From a checkpoint of a small mixture-of-experts model trained on Wikipedia.
Size: 8 layers, width 192, 36.5M parameters.
Experts: 256 experts in each of 6 layers, 48 squared ReLU neurons an expert, 8 picks a token, a sigmoid router.
Training: a variant of Muon for the experts, 355M tokens, 5414 steps.
Below are experts of layer 2 (counted from 0) of a mixture-of-experts language model. Rows are named router (the router's row for the expert), up (a neuron's input weights, with its number) and show model dimensions 0-191. Each number is 128 + 32 x the weight over its row's rms, rounded and kept within 0 to 255.
After each expert's rows: a language model's description of what the expert responds to; "mostly gets" lists some tokens that are sent to it at least half of the time. This comes from a sample of Wikipedia text that the model never trained on.

# expert 58
router [135 112 160 102 132 132 177 117 104 165  95 157 119 107 137 108 125  92 152 125 113 104 129 129 118 128  91 159  95 137 131 118  97 140  96 139 141 117  61 123 155 113 133 106 128 131 139  94 149 110 153  74 149 156 133  71  77 166 131 142  94  66  92  93 111 151 126  94 102 208 127 145 129  91 127 160 143 102 185  95 143 135 120 147 137 111 145 159  82 126 179 124 150 145 163  64 147  74 156  65 106 210 123  89 103 135 137 114 167  59 134 125  52 100 139  82 114  98 110 104  85 150  89 141 105 137 162  95 114 170 149 104 143 174 144 144  98 129 127 138 109 143 133  88 105 242 142  90  49  76  94 102  89 150 148 103  88 117 143 110 143 145  92  64 118 133 140 126  86 126  60 103 107 123  32 136 114 107 105 118 115 174 101 120 163 160  69 172 149  73 141 123]
up0 [134 109 121 115 114 170 209 166 147 130  81 133 181 135 140  89 131 119 179 181 187 167 110 107 151 135 179 105 151 120 237 116 135 174 162 148 160 114 116 187 153 118 123 173 138 157  99 128 166  74 189 105 153 116 129 110 124 167 139 137 125 163 168 125 134 115 134  90 108 177 137 158 149  86 149 144 105 125 190 133 115 136 139 126 121 133 121  92 177 150 154 125 120 152 176 109 107 104 194 200 121 146 196 150  98 218 111  87  78 138 163 167  89 123 137 110 128 144  77  76 149 148  92 142 139 128 111 175  98 170 117 191 113 152 129 157 130 143 121  83 183 111 155 120 133 126 184 112 191  94 135 132 145 174 141 161  93 101 151 142 120 119 118 136 134 169 138 138 135 162 100  46 178  72 102 100 123  96  86 116 171 129  87  97 121  97 139 133 112 139 133 156]
Description: Mid-sentence verbs and participles. Past participles and -ing forms continuing a clause after was/also, such as known, performed, served, using, suspended.
mostly gets: " died", " began", " using", " remained", " While", " established"

# expert 1
router [120 115 113 160  75 115 106 112 113 164 140 124  95 163 149  88 141 113 177 103 161 102 119 180 148 160  76 140 117 142 147 132 115 163  87 125 179 119 142 146 181 100 117  89 197 157 153 117 133 104 143 182 121 161 126  81 109 124  85 141 150  64 172 157 123 143 122 144 109 156  85 171 161  57  51 201 151 125  76 119 155 128 152 198 138 145 130 128 122 129 115 127  89 180 209 131 137 127 171 137 171 144 135 122  63 137  71 150 113 174 128  79 170 113 150 132  97 127 122  89 124 141  87 157 160 170 124 148 146 122 109 123 126 121  88 226 137 142 159 139 181 167 139  95 111 136 128 155 159 129 125 108 169 143 150 136 180  36 134 109  93 100 132 150  98 111 125 124 111 168 148 114 117  78  98 141  60 115  77 175 185 152 150 144 148 109 100 122 176 167 157 107]
up0 [188 170 150 130 132 170 111 130 168 119 138 124 146 177 164  96 156  48 148  95 181 102 115 117 168  87 118  89 171  88 167 105 112 158 109  96 168 204 117 167 114 114 141 106 109 136 125 130 116  92 121 141 148 131  77  99 115 129 104 111 104 115 110  51 109  76 145 105 122 125 141 119 172 149 132 242 146  88  81 147 148 106 133 166 154  83 176 166 118 155 184 115 138 120 133 144 104  86 133 150  96 112 150 120 140 103 171 117 121 124 124 118 132 124  85  94  79 122  51 143 184 134 176 140 130 182 158 113 171 136 112 124 104  82 142 139 129 162 189 110 212 135 144 144 175  85 122 125  96 153 108  95 170 122  89 112 122 145 154 124 121  54 139 173 126 115 147 148 155 136 135 136  91 158 187 190 192 114 159 116  97 101 147  99 163 176 131 164  72 126 157 126]
Description: Institution and role nouns. Nouns naming organizations, offices and roles, often capitalized after "the", such as Council, President, Museum, director, Association.
mostly gets: " Council", " President", " Museum", " Director", " Association", " social"

# expert 62
router [164  90  99 105 114 115 164  93 114 171  84 155 165 123 190 130  66 136 158  84 151  94 162 136 147 127 138 137 163 176 131 103 100 151 102 102 152 124  94 187 129 114 102 132  99 112 153  84 161  76 112 114 123 124 154  60 105 143 102  73 108  43 155 124 109 160 133  87 155 196 134 102 111 118 158 157 185  94 130  95 144 138 105  94 168  90  71 164  84 114 157 109 119 171 165 168 105  58 135  96  96 171 155 124 108 128 177  80 141  73 141 102 110  80 186  92 160 111 101 111 126  87  90 141 143 149 182  85 155 134 126 115  96 156 199 160 129 166 133 103 152 139 185 116 114 153 166 118  77 117 142 103 145 132 160 115 150 117 133 128 122 105 119  89  92 133 178 133 116  89 134 136 100 104  79 129 104 123  85 129 103 104 134  65 154 183 104 163 152 112  99 222]
up0 [112  86  97 200  75 121 133 121  70 136 149 107 137 162 144 149  86 180  85  89  64 122 113  89 126 198 158  99 188 134 168 162 136  67 120  97 214 163 130 202 118 164  92 149 109  92 158 138 141  90 132 146 112 148 136 129 118 141 136 184 190  84 100 133 123 132 151  90 119 133  82 113 143 131 144 179 116 108 118 101  99 156  88 138 164 107  83 179 144 155 159 125  85 130 158 145 154 144 181  69 105 139 163  89 137 141 161 105 114 134 159 130 115  94 130 142  78 113  61  76 178 126 114 114 121 202 154 167 131 137 149 106 116 158 120 101  80 123 123  75 168 131 134 154 155 102 161 111 123 134 135 143 168 144 145  99  89  95 171 105 124 145 133  61  85 142 173 164 142  88 122  97 149 116  55 145 107  79 129  81 109 123 132 171 136  73  63 115 136 154 113 133]
Description: Verbs and participles. Past-tense verbs, participles and -ed/-ing endings in narrative prose, such as died, began, founded, known, spanning.
mostly gets: " died", " began", " remained", " established", " appeared", " using"

# expert 46
router [171 104 145  95  59 157 128 102 108 202 100 115  92 146 167  84  96  94 145 113 151 136 118 166 126 173 113 187 161 179 114 126  90  96  62 113 155 157 176 134 166 123 128 125 151  99 155 176 130  95 132  88 128  86 149  99 110 126 142 157 137 169 109 146 121 131  91  96 113 156 100 176 147  80  79 231  91 144  97 139 132 190 136 141  97 171 107 112 136  83 153 157 112 152  92 115  99 200 148  93 155 156 156  85  91  97 143 187 154 135  99 167  80  80 132 126 119 136 173 118  83 107  95 170 141 169 185 163 122 189 157 217 106 145  76 157 168 136 130  88 173 140 102 132 131 137 171 143 151 133 140 133 114  97 126  94 142  83 104 138 124 119 123 133 159 156 119 150 109 134  68  72 155 136 124 158 147 135 106 155 101 119  98 143 155 103 156 133 181 114 177  75]
up0 [137 106 125 166 129 166 144 164 145  99 139 159  58 108 153  85 133 141 163 121 105 145  91 105 124 123  65 142 178 122 143 109  45 157  85 113  76 138 132 103 170 133 131  77 174 146 176 165 137 124 143 114 106 160  98 106 100  73  89 121 131 117  84  77 109 141 140  87  78 131 114 108 132 110 149 131 194 102 136 116 189 125 158  46 122 124 156  86  43 103  99 129 108 129 129 162 101 157 171 141 158  88  59 136 188 179 157 165 133 100 104 119 119 114  92 105  68 142 113 124  96 105 114 183  83 100 150  96 120 125 137 166 159 117  87 139 107 128 148 140 147 124 136  73 150 153 142 144 122 107 156 176 137 156 114  27 161 102  67  99 146 135 190  91  75 124 141 162  63 136 149 186  94 125 112 144 115 140 123 136 150 111  66  84 144 116 119 171 124 142 111 128]
Description: Infobox and list structure. Line breaks, colons after infobox field labels, and list dashes, plus sentence openers like According, During, After and header words.
mostly gets: "According", "On", "During", "It", "There", " Minister"

# expert 43
router [116  76  88 155 120 148 167  54 141  88  91 116 139 213 152  93  87 170  96 130 161 108 157 154 118 176 128 102 172 147 117 136 137 102 157 132 119  92 164 127 111 150  69 127 124 122 108 122 113  89 127 108 132 142 192 110 135 152  69 159  94 105 111 129  96 169 131  49  69 157 142 167 108  97 117 145 136 129 205  90  84 166 160 177  95 137  97 169 143 125  99 153  79  98 187  55  67  84 168 114  79 165 149  86  79 112 139 100 143 137 115 118 118  62  94 100 117 115 143 144 140 161 102 153 153 177 203  75 151 146  62 108 112 100  62 138 116 132 141 171 141 138  65 137 109 122 121  80 123  73  41 118 138 117 120 154 136 140  91 160  98 116 132 158 134 154 133 140 122 139 121 124 128  94 150 164  91 120 116 105 112 115 145 118 163 108 102 112 147 135 162 106]
up0 [ 75  87  70 125 183 143 162  95 175 127  92 106 171 196  85  92  89 143 162 132 157 142 134 142 118 130  81 113 127 133 122 144 118 135 136  96 113  64 130  90 119 155  96 102 157 119  74  84  88  58 146  66 128 125 157 127 150 161 126 110 129 100  82 112 118 124 101 103 102 110 159 130  96  95  93 120 136 101 170  92 125  98 135 129 129 148 136 112 175 138  93 165 101 139 177  93 116  98 161 145 115 152 138 104 116 132 158 124 127 169 116 120 119  52 158 126 116 119 124  84 188 108 110 170  99  97 161  99 124 176  82  74  84 110  50 165 126 101 122 184 171 184  40 138 108 134 124 114 204  98 123 182 142 121 133 121 108 127 109 173 112  80 125 164 105 151  96 164 134  92 122  92 160 118 158 129 122 145 129 155  87  63 201 122  49 139  88 149  93  84 124 145]
Description: Nationality and political adjectives. Adjectives of nationality, party or scope before nouns, such as American, British, Republican, Communist, national, public.
mostly gets: " American", " national", " Republican", " British", " German", "American"

# expert 39
router [166 114 120 154  85 112 106 105  68 118 124 130  69 136 144 103 116 141  96  77 162 106 175  94 192 138 152 139 136 151  89  93 141  94  93  28 157 141 100 154 114 122  86  87 153 110 195 116  88  92 105 175 154 187 152 124  70  81 129 111 165 141 118  87 133  63 119 117 174 154  97 112  94  85  93 133 161 117 133  97 148 161 147 130 136  71 138 185 125 118 130 199 167 129 122 118 147 163 101 182 125 149 106 103 148  77 119 136 124 149  99  63 112 105 172 115 128 105 134 178  58 141 119 151 108 167 132  86 111 190 131 114 115 167 160 174  87 141 182 144 168 149 125 166 125 129 165 157 145 100 110 146 134 126 120 115 135 162 116 100 148  82 115 110  53 174 129 163 114 102 152 177  88 145  94 204 136 154  99 113 120 131 178 127 103 184 172 116 137 147 130 163]
up0 [171 122 157 114 126  94 127 123 112 135  91  87 118 162 144 154 127 141 129  98  63  95 117 102 160 135  84 116 163 106  94 119 106  77 109  59 137 149 118 125 112 177 184 105 115 169 134 117 142 167 121 158  70 164 176 138 105 141 114 127 143 145  86  57 117 120  87 153 153 231 102 124  34 115 123 134 127 141  85  98 128 104  84  74 142 135 104 145 110  85 116 155 183 136 122 108 155 123 115 166 118 143 126  81 145 110 151 139 155 116 111  85  73 133 125  52 104  85 119 182  88 191 115 141 158 215 171 127  69 128 106 138  88 156  89 130 157 200 169  99 119 134 111 123  91  87 120 103 161  58 139  93 117 100 154 109 157 102 135 108 143 143 131 109 113 146 114 141 106  74 109 196  85 110 105 167 136 170 148 161 114 170 137  90 168 168 104 116 165 129 100 127]
Description: Mid-word name pieces. Middle pieces of personal names and rare words, like ast in Anastasia, ot in Pyotr, iy, ay, plus some periods.
mostly gets: " Bob", " Alex", " Christ", " Andre", " Herman", " Alexand"

# expert 12
router [136 106 135 169 109 129 115 121 120 188 128 109 124 171 173 106  96 166 155  99 142 135 175 138 115 167 110 126 130 131 149 153 166  75 126 129 203 146 149 154 140 151  91 128 145  69 188 132  41 159 189 144 151 145 144 132 113 140 102 191 172 155 128 126 133 129 132 157  87  99 103 141 135  89 167 123 169 107 185 109 113 126 196 141  89 130 131 119  62 104 139 127 132 131 214 138 107  94 135 150 154 171 131 139 148 137 174  38  87 151 122  82 166 122  86 121 101  82  93 136 151 132 106  99 185 110 138  88 140 102  84 138 148  96 140 190  88 131 134 158 118 152 174  88  83 134 113  62 143  70 103  98 130 116 165  93 159 131 109 114 119 142 133 151 106  97 155 102 153 135 120 145 153 134  67 184 103 137 123 202 171  99 102 170  82 155  79 129  77 107 161 176]
up0 [102  76 131 119 113  75 118 163  87 130 107 118 148 185 140 137  75 190  99 116 110 157 168 147  48  75 152 120 119 119 149 120 162 101  88 133  96  83 144 126 160 131 136 136 111  89  97  53 120 134  76 130 164 139 100 114 167 184 106 159 138 147 109 182 195 164 153 116 170  79 111 119 111 108  91 114 112 151 120 176 156 164 125 112 143 130  74 166 171  80 108 141 162 108 160 149 183 126 151  83 140 154 114  98 170 143 132 102 112 154 105  77 143 141 168 154  95 100 133 110 150 119 127 111 192 135 110 181 170 133 190 121 152 138 120 119 220 151 138 157 165 189 101  85  76 136  96  65 157 137  80 179 140 152 143 149 189 178 108 127 125 146 128 150 159 114 166  73 123  73 116 102  78 103 103 137  86 172 119 179 152 160 106 148 126 118  93 116 107 143 155 137]
Description: Connectives and modal adverbs. Conjunctions, modals and adverbs linking or qualifying clauses, e.g. also, then, can, even, However, eventually, meanwhile; also comparative stems like shorter.
mostly gets: " However", " can", " foreign", " civil", " degree", " even"

# expert 34
router [158 128 163  77  90 117 124 183 124 157 124 105  72 138 144  86 126  82 135 116 133 126 134 150 103 159 134  80 121 167 160 121 111 131 115 121 154 115 140 158 109 130  50 146 127  44 169 123 123  81 119 108 130 105 127 133 126 145 150 191 184 165 144 147  93 113 102 134  91 151 102 192 100 134 112 179 155 119 107 188 135 149 148 127  96 139 131 147 156  67 136 115  96 130 102  94  99 155 118 164 102 191 119  88 131 106 123 177 166 137  68 119  69 160  84 121 107  54 157 140  64  71  94  92 148 133 174  97 111 173 141 135  73  98 166 194 135 112 131 156 189  92 107 150 135 132 125 156 143  48 106 166  82  94  69 127 176 154 130 123 147 126  89 153 137 215  96 151 156 119  36 136 106 129 132 108 104 156 100 123 122 123 127 165 142 127 113 162 178 148 125 142]
up0 [154 170 194 134 104 134 126 154  69 109 116 181 121  87  92  85 146 117 149  76 164 174 145 186 129 142 141 159  60 137  86 115 165 118 161 156 161 107 153 182 169 160 133 111 113  86 114 160 117 136 144  93 119 116 142 101 166  93 175 149 125 149 144 164  40  72  76 117 142  80 145 153 152 108 122 168 179 175 108 125 203 179 101 110 121  90  74 115 145 172 130 108 104 130 130 131 153  91 180  77 114 131  99 128 132 124  81 169 137 127 164 101 179 125 112 148 148  92 126 124 129 160  82 224  80 141 119 111 107 100 143 151 126  59 111 117 119 164 121 123 116 147 105 129 130 101 167 134 111 176  80 104 115 159 139 127 159 111  90 173  90  37 139 118  77  76 149 118 114 146 153 132 143 163 128 157 161 196 104 168 117 105 163 179 134 141 113 155 127 144 138 149]
Description: Hyphens and list openers. Hyphens in number ranges, dates, and list-item dashes, plus sentence-opening words like There, On, With.
mostly gets: " there", " There", " De", " f", "On", "There"

# expert 7
router [148 107 181 120 118 115 137 132  67 186 116  94 126 142 164 115 116 123 138 160 156 162 137 144 130 172  62 123  94 177 104 136 189  61 132 158  66 134  82 133 143 130  90 108 145  68 135 132  97 124 133 144 176 151 154 105 104 169  85 126 151 154 139 168  91  72 124 132  62 170  25 129 136  55 109 169 169 131 158 115 103 161 205  97  99 146 103  97 160 156  96  88 122 211 152  98 133 156 144 142 126 166 149 135  95 145 160 128 125 132  75  88 105 136 119 127 118 109 138 154  61 166 121 110 130 130 158 105 189 153 147 193 117 136 134 146  97 159 172  96 159 196 155 108  87 154 117 162 109 137 139 164 103 115 168 105 171  94 125  94  99 148 127 103 125  56  84  97 122 112 105 121  70 129 131 136 130 201 123 147 140 104 169 149 112 152 125 151 166 128 136 137]
up0 [166  39 132  53 116  68 102 121 135 110  92 124 119 151 144 169 163 196  87 147  87 122 168 141  85 122 160 123  74 159  60  98 163 140 134 153  90 132  96 151 120 109 113 170  82 146 122  96 112 166 103 118 160 149 123 127  61 135 106 124 114 128 171 113 155  62  97 116 115 149 117 210 155  71 107 132 149 112 165 143 134  92 155 132 144 157  96 131  82 103 151 114  69  84 125 113 153 157 105  84 152 158 111 130 113  77 136  97 157 144 120  98 101 167 117  96 224 120 109 141 158 172  94  94  86 156 137 103 131 151  96 170 116 106 138 112 101  94  91 132 113 134 122 124 149 164  16 138 124 122 162 149 153 130 117 150 111 125 175 142 156 154 139  93  86 120 127 119 142 122 144 182  66 123  94 131 109 147 104 120 111  79  93 214 100 111  79 100 112 146 136  93]
Description: Word-piece continuations, modifiers. Middle pieces of split words after an initial letter (b-unk-er, h-ung-er, T-alk), plus adjectives like social, foreign, Northern, digital.
mostly gets: " social", " Court", " foreign", " Western", " Northern", " Day"

# expert 2
router [176 169 104 137 107 110 155  76  79 127  22  87 124 153 148 130 142 144 146  62 153  77 131 155 186 144 118  73 161 119  36 133 178 143 107 121 106  86 107 119 124 150 127 143 126 152 143 139 141 134 136  81 112 182 138 119 108 101 188 144 135 143  88 191 143 121 104  91  75 181 114 135  75 107  62 122 122 136 143 170 105 106 100 112  91 132 100 144 102  37 141 114 107 141 146 120 136 116 143 112 183 113 136  99 165 164 144 131 161 116 127  35 127 148 138 128  62 111 148 124 132 220 113 154 102 132 116  73 109 180  97 133 126 181 162 147 155 145 138 139 119 159 120 118 119  82 129 116 133 119 182 160  83 175  87 153  82 113 134 176 140 131 111 131  93 168 174 103 106 176 139 110  76 130  65  99 101  97  94 141 129 139 105 116 136 103 113 108 159 145 148 106]
up0 [122 187 139 110  52 114 151 160  87  91 100 135  48 125 183 125  95 149 108 137  97  83 102 165 183  94  85 185 152 134 142 113 154 131 136 134 127 155 120 157 129 151 118  58 176 162 113 174 149 140 164 110 130 114 207 161 157  98 133 118 155 137  77 133  70 158 116  79 102  85 116  73 109 163 183  99 118 163  75 124 105 126 117 140 178 132 136 139 118 115  96 213  85  60 144 120 144 144 108 135 125 173 115 137 118 128 140 169  76 112 127  97 153  66 149 120  98  72 160  99  90 135  82 109 172  82 110 114 151  94 139  88 151 143  69 166 159 127 151 123 124 153 173  82  85 124 147 189  90 129 102 173 147 114 106 139  96 146 122 143 174 119 150 156  95 152 121 104 151 156 148  91 185  97  86 135 120 169  84 138 142 133 113  69  95 115 153 115 134  80  98 122]
Description: Field-label colons. Colons after field labels in infobox-style lists (Country of origin:, Area code:), plus to, into, with, and clause openers While, Although.
mostly gets: ":", " While", " Although", " When", "While", ".:"

# expert 53
router [170  73 136 208 107 102 101 157  84 161 102 112  59  86 117 114 118 166 113 135  89  64 142 154 152  77 124 131 142 125 147 114 120  92 155 101 132 180 103 147 153 174 124 122 127 132 112 123 135 110 131 130 103 171 183  70 118 189  85 124 126  95 124  82 171  86 187 152 169 169  83  97 114  67 122 163 168  65 158 102 121 154 164 122 194 107  83 136 141  89  97 111  88 119 180  93 115 148 123 101 137  79 128 169 137 182 159 101 149  90 128 114  70 100 132 119 140  97 132 124 100 163 145  77 150 200 155  71 105 192 110 120 134 139 129 138  93 145 145  93 207 136 109 144  81 138 110 135 106  57 152 139 103 132 154  93 143  97  98 133 118 135 137  83  59 172 124 142 121 161 159 127  62 126  88 143 134 144 150 144 154 154 145  93 114 137 118  88 122 108  78 157]
up0 [159 119  99 136  94 168 104 113  88  85 150  96 124 135 146 187 100 119 126 113 168  85 122 130 132 128 129  64 134 140  89 128 140 101  94  98 128 136 165 136 113 168 187 156 133 129 139 170 128 119 126  89 144 196 112 125 127  89 117 111 110 110 116 127 106 182 134 124 133 115  99  70 105 169 130 119 130 135 190 133  60  84 137 116  58 133  79 148 143 108 163 159 123 149 167 138 103 178 115 176 195 100 189 149 152 130 143 109 113 150  95 163 107 134 121  82 160  82 175 127  86 143 101 117  93  66 110  99 142 129 105 140 144 159 183 174  83  80 140 163 143 196 118  76  79 149 121 115  53  98 130 181  99  74 143 126 127 165 104 148 160 132 139  97  89 149 136  53 160 159 102 159 135 181 183  95 147 106 113 103 152 145 124 175  46  96  89  88 179  92 108 159]
Description: Word-final suffix pieces. Final pieces of names and words, especially -ing in Chinese and place names, plus -ical, -ular, -ial and religion adjectives like Catholic.
mostly gets: " Catholic", "ular", "ical", " Christian", " Hindu", " Orthodox"

# expert 63
router [159  89 158 115  94  77  89 145 151 123 128  66 121 116 168 120 129 123 147 149 164 113 158 138 115 100 149  78  77 170  98 140 117 157 137 125 128 106 113 149 148  60 145 156 160 159 188 160 161  43 141 136 118 122 148 143 132 168 102 163 105 100  91 157  99 141 154  57  67 104 123 176  80  69  63 127 156  88 140 118 104 114 137 163 121 101 120 147 135  89 142 156  97 149 115 116 164 108 140 136  90 162  57  94 134  95 135 124  80 138 138 117 146 117 107 105  72 131 167 116 174  95 108 133 190  92 103 111 183 199 158 158 149 141  84 148 133 149  86 150 162 106 100  80  88 129 135 101 151 195 127 141 107  70  48 150 150 103 177  88 118 112 103 129 160 114 129 108 186 103  99  93 140 129 109  97  80 119 116 118 174 155 100 144  50 170  73 157 132 144 159 139]
up0 [110 139 123 110 104 168 109 108 180 143  99  99  97 141 205 111 124  66 123 116  96  92 198 129 118 150 122 166 124 137  86 174  63 158 109 109 108 115 144 109 145  94 132 104 140 226 184 103 133  62 104 135  91 173  96 126  81 112  97 138 153 162 119 130 144 100  84  57  78 156 196  84 155 106 103 126 130 163 111 140 144  85 140  82 142 110 115  86 161  94 224 109 122 128  69 125 125 100  97 180 143 155 109  95 157 148 133 130 109 100 127 186  87 148 164 107 159  86 128 143 159 156  77  76 146  99 114 112 134 185 149 173  92 115 144 143 103 119 152 164 134 156 123 136  98 139 181 144 106  76 102 140 126  70 107 116 162 105 130 141  81 116 169 172 102 139 133 160 176 133 140 147 102 127  95 161  89 136  69 141 146 162 151 101  97  91 140 163  80 153 142  93]
Description: Word-start pieces, headings. First pieces of words starting lines, headings or names, like Am in Amateur, Among, Pl in Plot, P, Par.
mostly gets: " P", " T", " p", " U", " f", " Mer"

# expert 5
router [207 124 169 175  99  99 166 165  77  97 122  92  56 117 162  88 145 177  98 104 181 118 142 170  95  87 148 117  77 146 144  88 129  80 150  85 177 126 126  92 175 161 104  72  76 140 114 136 117  95 136  52  85 103 151  78 121 144 148 113 108  78 132  88 131 138 155  94 135 186  95  76  72 120  95 148 198 107 168 147 129 126 155 128 151 100 121 166 124 123 110 181 125 168 174  95 114 130  90 129 140 167 127 107 118 167 164 139 124 146  75 131  95 113 163 163 156  86 170 137  91 141 110 169 191  93 143 155 129 156 120  79 113 119 177 138 113 101 180  94 142 149  96 125 162 123 166  90 142 100  66 137  97 125 117 134 102 134 135 169 186 132  91  79  99 108 103 193 116 110 157 112  91 124 116 165  99 167 132 147 132 121 147  73  82 146 112 148 136 118 101 174]
up0 [164 126 133 157 135 121 108  80 136 106 114 143 120 100 182  96 118 114 110  84 178 108 162 148 110 134  99 155 124 118 116 139 101 111 101 103 171 102 153 150 154  72 119 129 123  93 133  84 180  93 112 173 133 143  92  85  79 114 142 140  97 116 142 154 137 169 150  97 122 178 172  20 115  95 176 144 168  99  81 119  88 161 135 100 110 159  89  71 118 190 145  90 102 122 120  73 103  94 181  91 133 161 111 119 160  89 112 157  95 130  95  98 200  91 140 185 109 170 144 157  83  91 149 144 144 152  77 138 127 126 198 145  48 129 123 121 159 135 155 166 145 124 110 168 114 146 149  79 158 115 115 172  80 107 121  72 130 185 146 167 113  97 150 142 108 186 121 146 166  73  98 141  99 188 128 164 106 166 139 107 125 148 112 143 119 125  85 105 134 165  77 200]
Description: Mid-word vowel pieces. Short vowel or suffix pieces inside words after a consonant stem, such as red-e-veloped, red-u-ce, pled-ged, subcort-ical.
mostly gets: "ular", " Muslim", " Southern", " White", "otic", "uj"

# expert 15
router [ 93 125 151 116 129 135 134 111 111 142  92  94 134 189 172  74 135 102 130  49 102 117 123 119 206 181 159 171 122 184 102 124 189  42 126 148 130 160 172  91 149 130 160 178 122 116 181 152 149 112 128  99 222 201 128 155  83 161 165 156 123 121  94 140  90 103 102 120 171 150 106 106  90 166 151 146 141  97 122 119 155 164 164 128 126 115 102  93  58 111  56 182 145 178 135 107 138 114 156 129 126 107  80  70 119 187 121  98 116 157 161 144  88 138 156 136  84 120  87 114 159 141  75 208 118 117 120  66 127 113 111 142 140 141 110 146 141 141 110 100 143 156 120 169 109  90 147 104 124 104 159 142 127 128  77  94 163 110 137 122 116 139 192 140 128 144 168 119  81 202 178 114 140 154 116 138 134 140  63 143 117 169 143 132 104 141  92 121 168 145 105 125]
up0 [101 143 128 145 142 161  88 129 102 149 162 120 124 186 146 133  74 153 105 130 141 153 120 168 156 106 136 198 129 120 112  98 163 167 134 104 142 144  48 137 205 119  50  90 136 161 116  88 130 168 129 132  95 155 157 128 158 132 118 122 124 154 164 100 126 119 147 153 170  92 124  95 157  69  59  86 212 147 161 126 144 104 167  95 103 155  92 104 101 202 143 131 155 130 146 117 174 173 135  85 159 177  95 118 158  87 109 146  90 107 155 117 110 128 201 189 112 127 182 121 130 101 105 126 131  79 123 102 143  86  70  90 105  96 181 139  56 134 129 146 142 123 136  76  97 130 127 117 108  81  78 161  97  83 149 121 114 133  63 149 114 140 110 113 102 148 124 116  89 161 167 154 119 161 164 158 192 151 139 141  62 140 180 117  99 123  76 130 167 110 100 162]
Description: Years and sentence ends. Full stops and commas closing sentences, plus four-digit years after months or in, like 2019, 1951, 2017.
mostly gets: " 1951", " 1994", " 1950", " 1972", " 1943", " 1998"

# expert 37
router [125 141 200 140  98 122 105 102 143 176 107 108 119 162 166 149 155 180 167  64 140 136 218 168 153 143 125  86 102 157 174  99 143 191  91  99 138 189 133 135 140  98  64 156 123  92 181  87  79 114 172 113 110 126 173 116  96 192 146  95 141 115 113  77 103 129 149 109 130 162 132 119 101 101  95 128 153 160 127 121  98 135 124  82 171  94 100  70 112 132 147 146  74 141 122 100 125 108 136  90  82 128  87 123 109 149 133 123 108 192  86  93 104  89 200 116 152  91 128 128 123 126 151 143 120 141 136  82 151 182  71  98 124 120 105 104 140 169 127 108 140 126 144 155 126 142 114  73  81  66 134  92 106 116  96 112 200 112 138 166  54 155  88 105 150 154  96 160 142 175 116 131 143 103 157 179  83 140 140 182 134  83 142  72  98 141  65 174 149 119 136 128]
up0 [108 128 109  95  77 143 176 134 141 106  87  95  81 138 109  94 134 138 116  69  87 147 160 117 111 129 153  54 134 144 132 141 164 154 104  89  95 188  76 129  98  86 159 157 116  99  67 101  90 117 195 159 130  78  93 138 101 104 121 159 156 159 139  85 156 188 103 120 118 123 127 108 180 173 126 155 159 138 182 169 135 110 111  66 104 178 177 139  99 111 103 155  98 151 114 142 120 182 148 165 130 145 130 147 164 128 108 103  96 139  61 109  95 151 143 138 119 106 143 116 101 140 205 124 137 121 131 156 154 128 132  79 101 138 145  56 183 127 187 147 147 181 150 175 103 214 117 132  99  99 211  85  79 114 120 123 152 117 130 114 114 129  29 143 144 128 124 127 114 144 117  47 109 115 159 107 135 164 135  89  96 112 181  94 130 142 150 122 156 100 159 141]
Description: Digits in scores, figures. Number tokens in scores (2-0, 1-4), records, tables, measurements and coordinates, such as 000, 500, 76, 96.
mostly gets: "000", "500", "83", "400", "01", "94"

# expert 52
router [169  97 203 171 132  94 108 112 107 151 121 143 144 172 137 109 163 147 218  71 171 143 216 185 135 149 115  94  98 112 162  80  92 106 102  90 116 202 125 175  77  54  95 161 145 134 153 144 113 120 111 120 122 157 113 115  68 125 128 123 122  81  96 103 123 128 126  91 140 150  81  41 103 102  86 134 145 118 106  97  84 127 143  96 160 126  87 140 104 149 138 146  94 122 167 135  88  80 124 134  85 142  96 174 139 134 124 107 105 167 145  99  95  80 124 126 140  88 131 152 124 166 112 190 138 114 102  97 163 180  84 128 109  97 144 156  86 189 138 153 124 124 191 129 118 150 139 128 112  79 112 114 168 189  87 123 149 149 138 122  58 123  98 121 127 150 158 161 136 145 113 147 142 184 121 152 125 140 131 191 152  75 162 121 109 139  71 147 150  53 136 143]
up0 [154 133 165 160 113 103  77 126 117 126  69  81 162 132 118 124 159  92 142  92 156 156 179 135 109 125 119  64 131 145 128 194  60 171 156 138 166 125 137 168 146 107  71 117 147  99 140 110  94 109  86 202 161 134 130  52 166 119 186 107 128  75 136 116 130 119 123 147  97 186 128 101  71 128  75  71 125  94 120 143 123 112 117 109 157  99 185 112 126 139 149 136 154 178 135  97  67 104 146 120 114  95 148 124 114 157 167  95  52  99 115 158 125 169 144 130  90 158  84 135  73  93 138 141 180 167  82 143 155 113  95 104  99 118  90 107 117 149 156 136 152  67 124 154  83 140 184  67 109  67 107 176 102 115  93 119 128 122 172 137 117 150 141 122 156 158 149 158  98 109 178 116 147 100 156 143  98 200 167 140  88 142 159 148  95 162  90 166  75  94 135 164]
Description: Digits in numbers. Digit pieces in years, coordinates, scores, and codes, such as 2015, 48.7819, B3278, TS1400.
mostly gets: " Corps", "000", "500", "83", " Parliament", " Council"